Weights of a small mixture-of-experts language model, trained from scratch on English Wikipedia.
Size: 10 layers, width 640, 97.8M parameters.
Experts: 288 SwiGLU neurons an expert, 4 picks a token, a softmax router.
Training: a variant of SOAP for the experts, 1225M tokens.
Below are experts of layer 6 (counted from 0) of a mixture-of-experts language model. Rows are named router (the router's row for the expert), gate (a neuron's input weights, with its number), up (a neuron's input weights, with its number), down (a neuron's output weights, with its number) and show model dimensions 576-639. Each number is 128 + 32 x the weight over its row's rms, rounded and kept within 0 to 255. Numbers have three digits each.
After each expert's rows: "mostly gets" lists some tokens that are sent to it at least half of the time; "raises" lists some tokens whose logits its average output raises strongly, later layers aside. This comes from a sample of Wikipedia text that the model never trained on.

# expert 4
router:151206147109105142119140178111158155084173175111188131113120153151046136172134161081185123073095137097178136161166121172113125116121129177170093115141110099126147100121157148136149128131142070
gate0:123136124140097157042173084050194122111123184158114135143158136187174106139113181124114123185139150132174100090108100136145097143152100125162153076082177133128152140179104084151139122123101142
up0:173103106100159166048106132154140101049128139121116097155120191156119114145092059196154094161134149133117116091112181122157081154154167186123135118133118145082081125094152165137161138105073124
down0:086145114220159147081152150076147185156104149187146151120138116097197158100107177081134120134187128116084104134129089162144213118124095143188121138132115100115122138120099099108125141130109139
gate1:117174126165073091133098072131160149115128109198185167084142118153164110099098100083135141119123156096102134142128103124128092100138160120121137088083115111090128081128074142125164120114105132
up1:098140047122088107195103157110114139094080181130143135118156094089160134134141129128118084124143139188152167172131097131143114154132126138149144154138130145177172109086149117101140112149132102
down1:089124128075111114182124126123146133132157112145049088087126139097138113079095173165131149139126170137129139082172093105109146121153137183089143151161151150191192138128097130145088110179086163
gate2:112150187118134177178183143162157113152120116172150155125145121133060131142107159110058132095148094133116136136188136162171195116068134140091141087138164113160184067128144055139086163108115145
up2:148132086131155149086115150134103141170094146183118116129173109148118071108097122156142140121109131171181132101079072089155174097042081109108119154147108096089097104157159149143181116140138120
down2:153121135097137124162070098166122138145135134082114158184170151141131177141105111076131186160140143137153116076106164138107140115142112111215090080105179079096148090123109072111135130131081131
gate3:100139110139102164121125119099115111136092147170099145110069115101154135179102136133116141175173193157168146114132212121121099089116132082103141148155125086106127067098166145160097152135158049
up3:096226133134121135178136143100177150107110145122096142103113165127080127152113125173171159131073121155086163052187176104103103163134144082091144130060114144138118169118157132147143178112082155
down3:141141107100197102123116115146137163136113146134158165162150189127094156106144124154155123115145119076144126105171155188153047153114139136153149145134151114134115089153097112117089096118144142
gate4:119121080102179194078150098165110157082176097158167143081103144106136126146154058111149130183128102123130113174097107138116098105150135097101089111095122161110155094121103102150128122063050136
up4:124093181132132105121187114115108109075163164118090087165127102072166197125100113114082160156105143128096044177124128127169130144121143116145138177115134171092180131073169140186081108118053074
down4:141024149202147190108151159146085144132133159188126135129135093128191125138138179071121061166137133187124111063170082184172088097163082206083184144149071158124094133104155130138142188118117140
gate5:100072073103207219122180138171160172076090122131175178158092132153095108106127108146124144122132111103102116120121132129114073139088126100146148121179135147134072161099084184185085141118118109
up5:131128173197160115087123105066089149135146114137076162120156133142073152155178170106092129117135144090106059134155113109156103155160152089097145125118133143077124056159150132164156154106179137
down5:141127124150126142148114091132172152128118113099158100166156134160188129101126144180178110138235058099088105115086094196144119155120147162100127072131106238099159126105097086140156120165199153
gate6:126188136155091133138143156079077151099073105138151156124126112103109154148172099112190111119106144157121124131133113134110196160109124120090199112078164153087181115101154109115177186225149155
up6:101103130136187123110120159162155122106111112189120065211107173142127167122098101123103161059153166141096179120171071139155079109169104148123123207141124118152120101157169130126145079143097089
down6:163127136111182096143108154063067134121111114069116110144149102101161095047145170096148088199135080184183124152121210138164162161171138118168144128184059125127133150138113140158133112123093093
gate7:092114111094128182120083150106097161138176148164128123120067106086147090150044153126171149094139107064103125153117097131059058119149124154070106169133140024134132145108155147116086200158162162
up7:156199121150150160107156176060113160146154170124106123107146129081176098103121117119096150114084153123123144118139157087130111157138157149113151047155104063138107125140075108118101074149098070
down7:134162131103100159143083123102108160104079088130102093142036112149131142103146090145148107111149158109119139170130101093101103157072126102105097092070178118127110100109135136185083180163136149
gate8:101169149110148200191090143146117142160202182063122157169144099158163104177148079150085081116166111076086094053192160120047187138148151156090139147110147169194179176120094195110164093111158113
up8:143059120109193092136155129110190176122104131089127159185109123142104109120095130123125115077112113196140110144117128092131161124075084121076119080139129077147172140115154097079129165141087144
down8:074162128133153144088176112138103130174131127102086130127130189126119159128109116176074139057178116174108108112123086046199109150153100168102086135127162137192142137112150149093106107131183141
gate9:110156114190130149119156128083133130136109148110093124150076152187137148078115101145170148113134168132117131120112184135124133134123103130181135126165081136104086153168136139073150117116133101
up9:140129082107062102115154110121157135160147148089106135140141096117139112163148142119144128148084129079106192123135152114128131124160108150103109134110167114154094115146110117084016133108124104
down9:137147146115079126121155159146128153127203195107140122151113055102143121159105126117170137102147165122127109123082093147091052156178176132059195120119101119177171136158135100116126161131147120
mostly gets: " in", " In", " on", "In", " under", " during"
raises: " ", "-", " the", " a"

# expert 1
router:146095079143134101109192139089176103129188139087110118095173140122227128094140104134127108056171166089129132060135151122129164142097127188128139098095154119102091077144122167147104150159140105
gate0:197214145127127182160131121067122128106086111123114184112096093183135096112122107097173132069125130114187159120181115147101087148140153097168159178102118158114106071079169142073147106179089234
up0:127196136149118139119062134108125175085162098166099125045086106101160079177093146139089124149143107122143145135119164119159125071112115123106149136191112128154116171091174112080116157146111075
down0:170102197121121095161155121102097095139053203123109100124103152097147134202142162131088124140125139151140111082126162091153117151104151148154126158155144165207110207107187098128124163148155157
gate1:079115121127104050147141138095100171103171122114177101146149188136073127191150080176137138119142100101124118120181107102126158142044175105143133148117098142086098118156175104141116138140158143
up1:146141171176105154155149155107121133101143141125126135151042146119132107128182136184123056153154087165107165104123138137141185099069132074116133113129114160125116078160184160137122179087135046
down1:140131144136124112199112166110083195110150183077129103149088098134184109214174084127114106146177111119115117134137067161093137124049162130192128125135149098121107206115115142130123130177163110
gate2:108130179105141169130111100121120182152117121184095161117115110186086137108107119088141105094136111106130152103118091146109141122154131139191139089121137166144186186148095095141183172185145129
up2:078176169187105111110147104107153086066088137129108142172144109145161222131077178157109102109148120084130124074132138126072120108157106137189074124139136117074165157097155130097141123104158143
down2:166161142145156146079078187116153087079151136128075123105135117153101102130160077142152112145152153121137124115130071167130141130194146145122142127137090121127104120129124159075192149163132086
gate3:127109129162138080087125115108142108130155135179137120135108082148134146219114108096076128116127119117188082117138163134122102127117175084127125124093114216144111137159219133163127110110138120
up3:176126101094131083131122110197186093149172171139147091111121122172162140133178074111153103093162124132123117116182142232094131192037144079169183117091127108152099172115128107171118093123176106
down3:133130108098124096146137143155131093061105123122119128150149102058132112134200087105122118078127133193128215107150125101155125083183185095120073127149156118146140118151156064062188175133159137
gate4:119150151113114134126151126136139128050125122140117128131081137156135123125143154175082094128158137159123069112198058116185150120217102156105154137148156153164149098099181189112222109163141127
up4:138086153142119082154111076094126107115133121112114146107163057117121210153150126139092127178119092148064134067125156152171131163112122180106132173206166072164167060109201074142121151105135133
down4:107194112147181163091142151158154150125127141099100133092152116145142074147102092120156129121085132125179151103099119129082146150138074098191198137107057154142152184075065103145123091102174129
gate5:133117098111149142144127061149137117133135139125159170110147090148098094138109158158102101152165112159164100166156154157146124081148085203150171139110105134128142166126079154197130124123186111
up5:171071123114173135157168135152102027126172171138170118110149133116129155179127100125090151170128213186062142050059138083143068174109204118185122097133143127166050129186106145121170161107133141
down5:120114152122156117137194156135153165159125169129106117135131137152155104130088106104118141172131135069168123087083144122114103173098129118114119150103160077156131166124129082113166114140138151
gate6:153106111122128142147164162170119141120117138080095105144125090180128095092067101124107104127147117132106136068165121115158099161174076069129177139137142113135156178116109099141113181168139106
up6:173096080117133120143137101156141145141104128097076091120072167077101146098151106158116155164088102152045127159060080197115130136109128090057087091136129095101076197133084121171115122131097137
down6:049141086124170144122169160047185087145156055098114102099136098163228152120102185050137154122114132101139155078101139154148150097074133117104129144115109158126041134129140129135153141132151116
gate7:162030103078067181101162138137127132118109157087076134106106180103102157085115145167132173093127106091094116170182157124133162166124125035183141146161155153133142170127074138146063091155120191
up7:118139127120112137179042133100166126177125139126092149105126131089142118073125047143122116127125129090198174102127117125154147107099136062118161073114158137215125080147132125126104090121108146
down7:092203142109106113158117142181112180116139081171158092185124153096149154136159133137115153128170148147066073089112142103188173114122128109090123072146120150151102148119165142121122206195102163
gate8:138150140112135118120079159104110114098109154183089170068103098086183128164150136115159131131131156151119113042190124118094082166131128176149130157122147211169126131131162105140116137204154135
up8:149122156147114086170107179093116126095162178092162113146106120136092123144135148110047103095134180144099142125182089155104110117140071141161112125099158097193086140178157182153123102155111139
down8:075119134137119074082182134136149160109136173079107068122094079114095106160075122086098114114173193155102094113129082108136108108120081123130134144109184098164092075162142103119199144164091098
gate9:145107161084110121141142102160125096093171159140139106154107126135156145064098134175169149091167136139094152129121127082102164125039122168177073085106182114150039152128166119163068124178171136
up9:098119103135125137115089050106098129180171108121132124114125153133081148105139122127150088096107132033196147146131108088121148095107147093168119102173158035179085132132069110098084092107098080
down9:147117161153092087140131107129066116123154119131114165151158108162203117145115096124118118152144083242141111078082121159131123175099159107134125123131116147075126206149135139160148145092157099
mostly gets: " |", "|", ";", " for", " from", " the"
raises: " ", " the", " C", " M", " T"

# expert 2
router:116134167129141091117165103158104178108090129117149116145081130110116196137105115090067109161131134159060183162130130147081116092102155103149120177137184119158030158151061095194182110103139142
gate0:126075124169133175112122045119098107125173126111121132153177052141145140123090163092187154047158132143119128136164065123097076171118127124128167193085105175116118092095103086090189136125117152
up0:130146070145081058129152121148113160147117133143109129051180125101111137098177098138169188101131138129092102166190093104139101116117112130084100119104097150082076152191097136138162142154082054
down0:117138111072068038155144154154173160186142146137134099148162118152147143114097090199121097159094110139080130159124153185132111115146126138158143160128164076115164146091124153129105127100208082
gate1:146152169141167128130144167089092098158108158106132123102173088131157115060124137146166154156122126140123118151110199139131107096136142109115107133149110113114151100153159153124103174072123197
up1:117116150112152117094088128109145164130126172121113122135131105102054101156130162116127134105153054122104115201152158156125102136117169202104137154161093090079163128205137071139126117103169150
down1:127141157128123089128136159121137117161160097168140132114131177126089113113156124109149159145101113137108117186153101125151055117102151169106172100148146103114129170110098154086110158131132142
gate2:159078127074115107092075165174129154123116098085163137157094112126155136071108089127137090138131098046136187093097160128108066137124081126147126135097088130142102156113155165154131166119152107
up2:084078148117125123148108096152092123145143119178115125128089119133137081031153080133122109156075145135115133127167131109169101151107114139132112108191074103144107139124123184109132138097111104
down2:072079106113156117132101184155103109166124140158104177150171148130154154079119156097190131149124097150191114096107103087151124108177121136116130162119186105168178176171212080138134154105143150
gate3:102061166160088113163141093163118073164151143177126172146122076144121131123131140130144098143162185176116104137120163133067152118134114097170100159132173119039122135136163146186129147129119102
up3:172092113140108130140065111164153115086149070099077151103190102117090143141131196089114151119111146126141098168164144087150137132062173101151100152168113155087112093095140107150124113133194076
down3:110150151086118105137163153143152170090141128148130134159169116133131197109093191145133137083193176151178108110117089120160123185141152067172102182177150108103106127148140106118124135051138079
gate4:120129056126164137133144150143073132119152104155061115094105150112121096088072127095112140062110110148152093129117107109162125206181127198109139077129171163123154100154119112099160115169096138
up4:121169148098148095104180093132094120116106155126170107183180105117146125056167115134124025096129143080107122114096117081167129167126118081106094117126133109156040228155135104153174130093097109
down4:102172163137141150159190119095054154107143142143050129169108145132131082149098133179101219123133108145160142153082086135141177130154155126113120156097131105153169101106147129125108075176085125
gate5:179127160096126160084129145101190147138094120126162115115158130111107114149110153145070135089159127140131132090198181153115061147138068149113149092091109105093134155063152163079151106085112120
up5:167125194156162115146115121108100097130126071150117095141145116119121082104108132180112115061141111084073102095152110149152103120140143202137123155141123099137112166140144113133095104132140103
down5:221088143161178132155114166104081158085158197143111091109110117116121141119134133146155084137125124080137132146127170098130110145145165148140088125201164075131054131155131086116123134065207120
gate6:120145178133133115133139160176100133130094137177168120093169150130092143087132090111132178109133092074126109154123179134124169169106087156148083110149050166122173120071160156154139215106129127
up6:113127094164084149153116122141122200108122142080169139089098146049093061214178145104167184128148146177149151109117047174126111042160181130154124161165089108158118075099170145122078086139200091
down6:144139124168088100098145093148086093106084116136114180115113085115174101086209150182075110144133076081164122121131097188134112101117065134178128145130133177126199172104162133154096133131108131
gate7:076195102131196074126087147161162088157147136106137161133113106122103160156126153208237179119175114113100133125118155127114159132173041088144109143132126034133144099133123184106146118097132131
up7:153119091111152145136196090125163072046155145111165080103206186090139148090121118151054058086138137127100050124178133153153105145111112154113137118168104168166134106166153081137115121112156129
down7:096108191152112194137121095123074137183121179088135067131133116093110129129111098171092095116183123111145146101129129150160100113159149181152136138138096090064084130144132163167155114132152117
gate8:143145078089075179114167117068144130174145118136081146125084159033132124076110120140090135162077142115136071157116156137113135139141184144125151126139143109151176159094136140125112136133170092
up8:146115099101144135140170137160131144129148146191143102144074123132169196124117135120168147127190123101091122132166137148133177073101079128189093101117145088161156107115175119184075143148140091
down8:056149098147134124091062104134126110142182187131157093156118177157118193117114165104091118027183131114154167059119123144133141141112108115140105144201157155107097108141126165144096083158058156
gate9:098135138133087149100076127092157085142143141133161133102121113055133137154202131181135112159106144154147141133148122111160183119111148113043136088110177133156100150099118165127120132126176133
up9:101134096056084175156162131172115060103147163137133142122114137100126107080171164171115129138142135116094159078099213068152128202147128104167141114162216120084128131130108113135102109119119126
down9:093136163143146185134140129131122108161168099117087145161119098149120083139127122184106168132122115131154125127125080140130190166147097135107092117119122125157131115113103169089163167124130156
mostly gets: " he", " \"", " have", " has", " her", " she"
raises: ",", " (", " to", " and", " in", " for"

# expert 15
router:199150099073110119101190113123163131087180158149169197145086128179163133097145120125056173117162152067124170081146136120149123109155167170112163076144156114112105157084121134171143105112095136
gate0:099165133119181033147167086186172221110140179118111142089080121077114088159083146054089163151143097132088185184114169121109170072112075084121173165145096154088122123132144142071160140169098147
up0:117218152171111060134125084128100117118164116101138128145193102129114131156074115133106136179045103149098209184134117138198169070124142106128118150193175142138155154099116115123154143123178132
down0:143086091067109156093193113164119095070164177135105084120125163109148165178182145113161148032149126104124052120129097114146098106095150156190172129177177162133154127147175167082110087119156109
gate1:115131082046148106142091167120098064129153122065129129148135134144167180099174140142097125115170105095104105154123143132181119113144135120105184112155183155146078124119176150108130157117112163
up1:127103185134169141128129153149095179128132118070124124166108097177095108225131091090179137127127115098059178140101131103153112131128071129094114135128127131210131138176136149140098112106124173
down1:154147113144155107112124141128129160100159135109125137111120098135100102052128119152195193101112120109155144158159127126137141126137120121106085138150115161128122139137194163101109083129171122
gate2:062138192162152118132088163090109180107172106125119099115197139114122129090085151136132127172128156137131108135143158116122129118106146069078093119110157159137099141148081143083099082029092107
up2:165157152185162130115137039122109144077112115188130133101160229108131129104138114125126176127109080124195092138071159155137177130150128130159115141131115123181130172158095136103128125077143137
down2:104110151092101164128120129161122059071088107168147115129142142110200109142147134172113114105124109109139145097159136152172141096025135129147148155112142110125098145197112105146121103086139113
gate3:107106152140151186103137193123131086147168120147150129156171144077153068132114104105132071135141068115114082100155176109123099085130131159149157112143099096064091117094197178156137170106136084
up3:195129117133123127058078165134130126179136091145122149115119150118122102113147109210157105097147106115133161154139106189127135193196131081139134089090113159106095108097093142141106167086098124
down3:175090087134137155191152103112172124140133086091157113132161089145106107152136077098139116133142063181072149137077143134115098128080054170126100122121164098170115121097092096063161144145174106
gate4:143109135119134135174167079135126144156143117106119144119178134119112162191092117140171128144113165102102114101125148099152077121120141036174100058118108088138147142053126153031103146146174159
up4:147106132115142130137178101118143147125110136065105134125143118100107092156105163174143219106126156118139108097148156208097177168115106103132150124165096104139087138141132111081160081066137191
down4:104117150105122090108134109154095138123106112109105080126186150128135160136147112153098209089154193087156140181143117055130086108102177098101112102134136136105150110121125129159156119078123156
gate5:098131165147099110082171104099068080128136229146079111157075173186185152153074134156114098105122144155165145118131163147108134145084121141101126194099133158119118120128163171057143167112144147
up5:195152120188154118157145113118102128116210116166089202083178141141140191142093091145147111072147146119110166114147116166202094107114159139111126147102116169134128083070119191108121118099129151
down5:144173148118120167141126081107102144103104146168115145104087172136092170102121174204177172137056106204122166141114090203100082180111126138114132180111135159127103097118084137120094095116131180
gate6:149125144097197104104189094124143105165111157144132088111200057190144132133154100164148098108099145156167088141150187092122077097136153098152169131086123117123108114115138095123129188084073114
up6:176201080118100144158104136130146168152126197153084123133106188062114117175146118112150131141089118109036100113113132151148149165135099157113108162119126174113140128115165160134133174113111135
down6:124147095140093130142090146101109101164121091156062092090149128088184145130087092126117097133132152139162162126118152130133075151124114129144107109154188209179087088154129128119055084151164106
gate7:126154144152135123156085103125124134122139100142126139090104070112125126091132138074112175126101123109107106196126068154212130134136143075182118106108149162116133094108129114149163153145135168
up7:096122151126083070164121176147142151100143128106170155111175102078096152091110135096085140049178109081168104148154091120124095146095151131107136136140134114126100148104163098119149117127134143
down7:128093171170126075108181107070146129119113125071080147157134160107117127201137079091201088134135148123120158111134078101092171107152127113152168176168125185085122074131139099078130131107171112
gate8:079063114143117125189177080105113150121130095128117154108109083094136161128173093158104102113158136080127121116129123157166110134085150086153165112112198167118117162082208115067143087090150101
up8:085133134093134129165122137135105174130119129126078075119131143113144168074062201086175103152179090089121117149081077107103146134153152105128042127133145046161147164155142095071087148184119109
down8:085147120132115137157142151147113086148121177131166172132167122130123124081109149163138109092173041108159102083176081066167099139203114091104131143094155108166126110146076138164164148161166124
gate9:132159190093142119134133089108142207179054123155176126109097138106112183144152107155181198195116124136133121095104169166173125104039113098097148168136143141081156146123114129111111120112173108
up9:123155142136107130128111105140148122149114135117093186087140146186158123095119152122107103178120054104094112139118065099163119118116130133137121106103155140146060126173132113161167098131182202
down9:113116163082098159158162101131136140124131160158106106090149120123103080141155128160144157155148122074159107142107123220130133093142149087102105139133149126123092121088112151162121101112118119
mostly gets: ",", " was", " and", " that", " as", " which"
raises: " the", " a", " an", " ", " The", " in"

# expert 6
router:103133123081132178118119123116091162130092115166160138171098106096090066110131123144081135145133088110120115125114115147139102120115164130108107159122104096135157189149093080144131068106134100
gate0:043151087128130099121157107199163114117117159044194156117112103132144142133108171125171167158123079141119118134128136108146147120214101100127153097091060138117143134124126157049136128138140118
up0:111117166121108089087070099139143180182188142127092103104113157109162093124177114148160140113171198150099129130144138147185136153197082135160122154091208155061182123086143128123142133143140132
down0:138102148160088093079097105140112202115156075137123075155081126185150089152135151096114133149095150124114099121154122063133068118142162168153103102173174144202113150130193162129102099143152152
gate1:084156137152110125155157076076136215137103166123121116105148091102144060140079115183091154129137115121113166134139091114142149128153125090188140116098184114113128090174114148119186151124065094
up1:088116166155113161089178162128075131105110081137146152090171085106109113166108149104099109132122128138154198125118076157112143131122067074156137178159117128049143111099121121133182202110133116
down1:079085142142149213192130146142112154130138119115173157141120095129105102171162190147145167148190076197104120142103144113177132103110183104180162163133139140154084113170130143157094072103077129
gate2:179135100141182094135133130097143151163107120090093104138185116155199163119148090131068131109106128137200101108171092121115123123145120134096106181157091148092078156133161089101137098123123140
up2:085093104126153114063091158073096126098057098148084083143111145085089105101094170127131121147137075199176104136131095139135130112106101123073133093095064108198124135167140144085129107129136166
down2:101111147145134161157178120068122080137142145109172146118108141131097141161151083160140137157190139154110143114111156113121082117116108052114100168074094129090138158158171118151100180137093078
gate3:122188169124170143067095127111152061098116103173128080108104102146113092180172110135158106141116107086150129185100114132059120160110109121134098138147102144132171180145083101176073121147136108
up3:101122157144145129177154162125182106111109117071118169051157183142141102087106101119087107101112124156142161108115133090128133158147119167153175219168140185158131101130086186109156104163124118
down3:176109067124133125119181115179094136085149140097136153134146153113145128089121089102086146131124146187107172102113162166140146115161096149076112084132125166205104073132117135092093092128108109
gate4:119128152131133200038089120091115131125127113085153105169149069147131206116116152099106109134194147127169158061079143127157134102138133133088151156159117098164141107124117116087080118116100180
up4:059156131180140095074120123190157095185156118123053123124144094118098172067123105087145129121142148109143113158120140101148130070111165087151133105173155066063125142143130110103171101139090143
down4:120079131119114139145208072136110134098142094123128149082138134155122137088150146133159167097110045141125110086103120071154118172088134090157143159128114126103112122161085121161152092077116164
gate5:080106157092168056114100140092131070091112120080172141144132107139147145126173154151124085170170129150116115146160100142064196145119059171165117176156131108161113105147126119169143090166055141
up5:147132128100118109133094073168156172150111102029083092150122151115070079113104111141061025116149131151134142103110148107135114141133098131203151134143114121079105126119112056107104160146153130
down5:158076156074135184131104142140121184110090090122173148128140158129114128199135120135122172167153092141119154170170146123143149128139119169130098131132174083143120172145164112145148150174115068
gate6:103087065186126132156138102174126130106113142122118116092167161035127135129144099116109149079107131167168120133091110108110142118124175155094125109125131141108164102142130177114095137191136165
up6:124186138136091118127111110153161120127141074098168158127123172168087150130134123143188123142175077112126175137082144104112107176162136195132074124185135110100122117120157145143119186121146147
down6:159133137134078193156139123144196093165145124160195119120150140134165106076149134141135127116222139107105093164093123120178101140114113172141073157161110135124109156116085211093108166161139195
gate7:106116161074180109129094123109060115098119124101116133108117117168150133176117105116142140121098131187124106039144125096145211166180112124156146122150103124158156152135131116156107093117137088
up7:090107173072156102113060158094093127155130093159127102117129163156201120143138141126163118110128139162166091123092092126154194089149094114144116163149129107088135070175124142071145090126142104
down7:080125140144083160104100191091121149142149142142109084207093178120109104153162165091102166099101069162124115110112121071146157176151154173145129103140117127134193140160149137155123103161104104
gate8:128126144114053094167122138154124111152131151172092120184132137116167142175145075111111102127109136123145111146083105148121125108129091144170157138027125138094113115137117170144183138144092178
up8:114132154064171127177153118082139175130077145157107084180092174099155109136134101183140124179099103135151103162174129143080052112094096174139116143116140051134151155121141135139151096117170109
down8:214118152174078123107123090148183203114152150150147160122109127129137135163146148172076114133134093134067102114105143098109112152098175107133124203151101159152126142158180164116148130118132179
gate9:170168084149201111115160084112129115119149087201108168127115099130126099160163094119158166124151090135058101177111121087140166173126130169061177153115087113063119116147083111153091108142121086
up9:170127139114121115138173135032081111187124096106101137151190125167094095135138116140172123165103163110106136125148179120155107166207114121208073120089183158136126083136106149118079131114115137
down9:161109122119157133117135077087104086139092084107104126152071181073153116143076164047143159141140179067148118145134155029087121085133156131140174095170166145082112131161194159097147167122153083
mostly gets: "ations", " work", " government", "ment", " life", " music"
raises: ",", ".", " and", " (", " in", ";"

# expert 8
router:105071176155125069163149131156153169193103122095156104103077122075108079111070161125122075158159078128112159162083171146122103208175112101070180120174148132177138148139156093146151148143094138
gate0:105108109066103112069136178101114170100110143147126138101090171121153159040094155103147123189185132088142151074165117071073085088152140155109130117113077132145171121161117158075135099118161120
up0:137136144124159115095107116100068140065116097142075157111135137157142091122100110165133109109108118177141156171164130138143063110140089140145083168172073138128092082127136118132179123097133166
down0:099199166125120106190119147107117119144202060141124119116204130139159136145126157121118171187145209181143056102126084154113125114131122131126125089117055146150107088070131099201111163135077114
gate1:125096158130125139134116107142112103143159063060098111111125108150128129152180136145112158130191103142141144083163104140111152171146188130126137114122127128136140087128095116163095129135044120
up1:070089154113116086115100056114183144143129114072113133171078057142100098092073132085140137077126099170114160104096162167164057185082137076170139149193130099127118164143134091098137167128164123
down1:146082103173134099073123111163079152075120176105164105107102162128055104090112140140166108097145096109108093092112172174079205121081170048131161154153209193115127132124091166139147134125117164
gate2:144121062089126078097140135166141148083179148134184118128097123123148136122141187214156163079126080138138142129142136095144123094119173046162108109154150117113065100140147109180110152173119129
up2:147141091096049105131149096135138115082127107138137075076156123188140089100132118164074148108122163185123144181150098148151081127110140109094084130118158149103182166111091097140132153071162066
down2:128088126118140166106103090133151116096088098119133090143124163116137081163132125117175103134112205101114100117153082155140160029154132180090160175124210126136111088136141115146116127098133102
gate3:064142158161140115119125116133125126187149119122133134126125138143121120093148169091112113188133123138180121141149165098153147102151146166107119115105066170051089148117115096118153114091121164
up3:098107180203137167069147117157101137135125123092166090058145111135137147107155146102130122148064131122129139107085140102108143163139160155131158173150153145112115124159098034104117113098098118
down3:155143053098101127148147174150120120110153176107156175155103134107190102164141163181180124044124139136071099092157111144163110099077110179124136104139081120156169133163172206174119157169127141
gate4:162152141083108062128122135098121121154114132153164133124129082153139121146160128144127217100079135159135116121122163142155118125133064135126088110110075169190128126110105079109120114075090170
up4:110136119195149173181064110096120119073145166179111138129142141153157126100171153115107112118162092137103103113144168119079104143158137100124154085108058167161135092081194147149129110152141134
down4:087073091170194174131145130125199155158134117163090185103150139143105099140140133104146077161089132125135107108213152115174109103094123103142091165098101164161077128142148130129161157103085136
gate5:117139136127159108135119097197142097131049143180150132142127126140103138126127130094147135024127151193136118171118145144178157175110095100062188116175071190157155103135096161125156139084100058
up5:096116167176138196087193093142104071088124090130147117120116110141132139094183143156103111121195129121112159102134138117151134098129148123109097123132086124109151149103146111140150055085136117
down5:155122133112094170128147098084093164062112093104098087163178180105205081071142113157063147152108165148125116096139121108141111132136091172185158121079094103127134135106101148161108128128123128
gate6:148122219132132143113137196136150100082109112197180068130101112146111126119111110185162064136128111140102114120153119124095093145097146116142098092138064134112141165122123158141194119114135170
up6:141170123142140129132116103079153096156133121137122139138166138094117077108112108070118140120136147127091203114116106171136144170150177120156132119169130147109086183117085143152103159123150107
down6:069095174148143131114155107111122106089140195074121179109125188180145096119158163166144170169094151159144215156092122143119146177145147109095101109145074134120140181067110114099081080151123128
gate7:084120113099128150132125079148110131145087126162158114138124107208129116117107105121138118180144123117183106058101165182141052138147136119159118163139181183180062198127117148155133147170163135
up7:118114100150154120123137134130132152044132121161134142100086120117169108164163130129095129199141117149136117115127135160173126149031097158149160155088151168129084137144195169122114171136169181
down7:122060144153142108162112112169105121134149152098171116170165138124145142083116161151136072111109146133101123085136116129112111108124124171090165140067153167122136130077075141124121058165073132
gate8:073130117124145142109158106120166103126097148140132119117124142126148132161107088137126138114183149081146126179100135161132129115130173107157133102168074185115180118106071059130137120071140146
up8:113138123138072174165083157097131106125085137122094141148148134157144138209047101134139108063093148123148112075127108134181177120108161125122152145138107072165118104203142137101145133125099070
down8:113114117100131099133088139150132108110126132128145129086092157072068145083134162134093148118092130142051119131120140196180163190144079147186063112137157123115097153160125160149125174115106166
gate9:139190056138136170140125122135062133107156156163115132135107126119166142066053136185167083165089120130100159148123158112069132143116092130172218175158189116113164080128124117154116165190106144
up9:084130096098132126171169128158150090150081100123089159118125151170175106145122067112141110199097113076161118136150154160100114129121170163096175177119146103076138135112064074146091161166103118
down9:149108090135134081137105150122108099124102069169187184116128137155175104186178116148141155115114114135138109149157125167141120128157108109158096101094111125137145140106147160085133116149148103
mostly gets: " a", " an", " is", " are", " be", " can"
raises: ",", " ", "\n", " m", " (", " and"